Below are experts of layer 8 (counted from 0) of a mixture-of-experts language model. Rows are named router (the router's row for the expert), gate (a neuron's input weights, with its number), up (a neuron's input weights, with its number) and show model dimensions 128-255. Each number is 500 + 40 x the weight over its row's rms, rounded and kept within 0 to 999. Numbers have three digits each.
After each expert's rows: "gets" lists some tokens that make up at least twice as much of what it gets as of all text. This comes from a sample of Wikipedia text that the model never trained on. Tokens count by the router's weight.

# expert 14
router:513589486511550511484536498529530442496494573490451530519489571406471575539549537473533508527520481540526526446448466453564506439529498510530526522512494436565517552476546475482488618486531546538503485512474486526504448489479465510454520512438444468510402473476503462440572516453485529482505532527480516455552392513549460467458546488475482518472534443501491508518492465407524548444505
gate0:481511478502496446567445491460457475531522481527380464560396503432549505538534528552490518503510477491507559558479461575492533510541454466467493524522476539468555491476495492559547460426445434528514498491423481516573460534519462505461466476515508522509473511444486573493407458465514503474486477525569440488487593531511497519446543477482505451497559485522574538518415521453524468525450
up0:534525509514556511504505537532568470441524516527550496474483474390558530549497560448437488497434485488529511475495378527473500518580459530579496466515475525485500487485454517476520458396462518587486412410481400467464545430541398530429442585516513547554504443539493456451541446445502507543502525510492467450558465527548480463509470494517507528549524504450494498554481517576522522533465
gets: "2", "1", "3", "4", "5", "7"

# expert 30
router:434511507555427532518440553457513528531498513513501496489504530515423568535431486488564483483560514560462467520489508454450487592459527525568493542507551495535452551567485558538469503436450469516485504492499523501492533580497497503429503471456461479549528491432484442587521438476529492537511476485535470444472506565456479537450482489501529512511517448461464542441499541502511526628477
gate0:460566483531521487528456546505508490440444544490502444569540525519505522562464507492534465516484566491558461502490536434540502502526471454425558468561480503473515504463448507506526519474514516467549499495436505526448464527565495499482480510463470521473486549395421430461524470486558540448497508433472490541521543470482504498487504560453564486510507542520442501437522492555456473488561
up0:483465578453484433473477425489510498521544539529481546455434531447524506485491450487459506512465460461516464438460502475531499566505502524410481562521532422452532501547522452434526483546475491503518530504556494562514505508477593538540428468521525512517468498390524508527468522453503519491466512485543533517464457520560577503521475401515477453511411509484526534506458517510505480489416
gets: "\n", "\n\n", "978", "| Preceded by", " ISBN ", " "

# expert 87
router:465491448507501562509542445536535466551533487430507500467480502551471510435451443446534526483534492519527451508533538510484522432498566501478497452543510477483534543505433511552482524430492502484469520515545551511530591543455530556487536532474499475472526544592509457529537567488411430558509496547558520554483468467496530531486531496522458441494543491518519511500530471566524524406528
gate0:542526489502550498475499584487438515531489516492547534494454470470572532540513445455497512461539444493547487445452477490519534457475527471448487534432521475480503425466531531434457442439517474467439614513543498486506523447461540461516478480458560490502537507529474467447502454554483424440455459528505489464367566555492498436531523480543469467529471564509421495427513542521486490531518
up0:558541598471545532514536520470514479438452478531502466533613480478520483420570451489551485439442466472438483539476459462472505510446445499494453446538496469454449538511495535470494501492458571482474479556533546448603460542524508504505496449503478547507461457461575481540498500461467575537502550534461522482481492515530545463485495452518458584570483564498416478463549542509523494507497
gets: " L", " D", " R", " C", " N", " G"

# expert 22
router:541481469425533475507536488464464547537524482472521410474479535616481493568469561538481533487524493533542461494464559474527545541504520537447384509541550490539448517491472517574527459474546519504484483468571540486518530514464456563447517535469515472493515500571566486461496600521448511498492537501490472536517504488438554543474474530501554467461517506525440513510501514521465506471504
gate0:503513528485521576499503466468509535461437526520520477499530472548509520565490486524501530467477464445549444568509474481518507508466479573505514517502520536438437506554527505502479551503560552590521443449550477547520538516486501490477552527475506455533556579457461503492485504520529530460466532530461416468472551481517474447542446495578558482518489534520471517460493512549530518533484
up0:518598483496545469493458529436476467474530524493556501476570474550507457514488528495491531489515499582525574503445483538440512454541499572527497460499537481546473575498453573515503486534477519512538474475509476587542566541468483515564507489509480476584484518471457444475505520518502510511477427516515588458462496459522439504463464516483471476515498510468544447496468417470464460531533
gets: "C", " C", " (C", "W", " c", "-C"

# expert 69
router:455565455524493478497574429437545420446452528510464409445583593529436472531457547506571570543535461537506509522462518432486522485481588553437441549479546482526489451499527458457489499503552483503473507433475460518559521548437520488430552404526481476543455513572446431495618476522526532476475485512509547520533509496534437455514568463555511545511506423441485494475488486427474475488507
gate0:539458500469478477556542469459565579429478515523494476490477525531501542493445537445505460487460479466526474510445533497492507542502479494558541527518511492465397517474451532517490478438524480451510491438485476534460519575547452507523448492500467512533488466477575449514562463506479539470539587496544504424501457557529471520550509523394449507563476491567520472445508466513489431549518
up0:508496520528564523428490558517490506576518489430485515441498528506512500525484490499533550493515527513502484491539502546455474463570483482513501512473419516556580534511476467537453423533494540477494491490414558506533511482459453499491525551552464487487521620432482521558485485484604495484448366528533520438540578484487498483526471484495455440492549483449498519551541489500469510366455
gets: "1", "0", "3", "4", "5", "6"

# expert 102
router:481542533472495468428527495536507429395506509471519482515499482531451477494520493449549509523483547544552434522540429527504489484496529460599515546480441476529570477496578510569554521514530536492576510532504494402521525476501525518435573456487490441526475504496501468534514486433493447487476499517485486433550550520515459459540492497556510539514530475536647451485461467512465532502489
gate0:437415539576479508503476553426469537571535555508511438455499510549504531493450517418543408498544487525516515434510536492488512550459462574504441502496494510493527486537548451550457468540447479528500461498452458476508497487518547503505486493484486486517527469444450443511517482497495492492529473545537471445493511530476484544489369478465449524530526428487518453529507584436486507509536
up0:436454498432487491401510482520528504469531551491564434500526460484514485528563531420487532523464489498492480458485527558441494472525441535499487477517460465448593511482512454524485600476441480502509534484555478528482508513485547592513520470476446511450460538510518463540576533446515528509431516517567481469554554513443449523529454432500471541535467458510536500522489525560403549413497
gets: "0", "5", "6", "8", "4", "3"

# expert 57
router:530577446532514522459530541543533482456553465598490508505488493574529483471484513502489416549475599490553473471547460522495532506494526499500553481498462428448475493546468459497501498455445534456614466529422490470482511508512548467409521513490490509508483519510505498483437373462501419533526499490456480468540582512469456502509510557536464427476483479488554482461408529499447496505424
gate0:544457499515540515497437493480500533480475512522519447486519521529549521533558465563496491516478477440578522489544497487478459446497521475547507495553457474510455410513512482582488573452449474484487515463544479417435501544533535479492531440510543561534492417474498489483504549459526521459436518494519487549512554523551615491508486491564431558465427553481465521555459467535516551506475
up0:500553492430451495452575503527526492481458610466559527541450459377500469514502518540476545524530446560490498554447560508559510506537503430465529503428519529520531500587495459450549454570566543529534472522491508497490474434485493518473527536482519390448439502504464516416500452508493493576546483549468527474525436470423485506497517475486495522496537450559518468489582497497423470500468
gets: "\n", "1", "\n\n", " (age ", "eph", " were "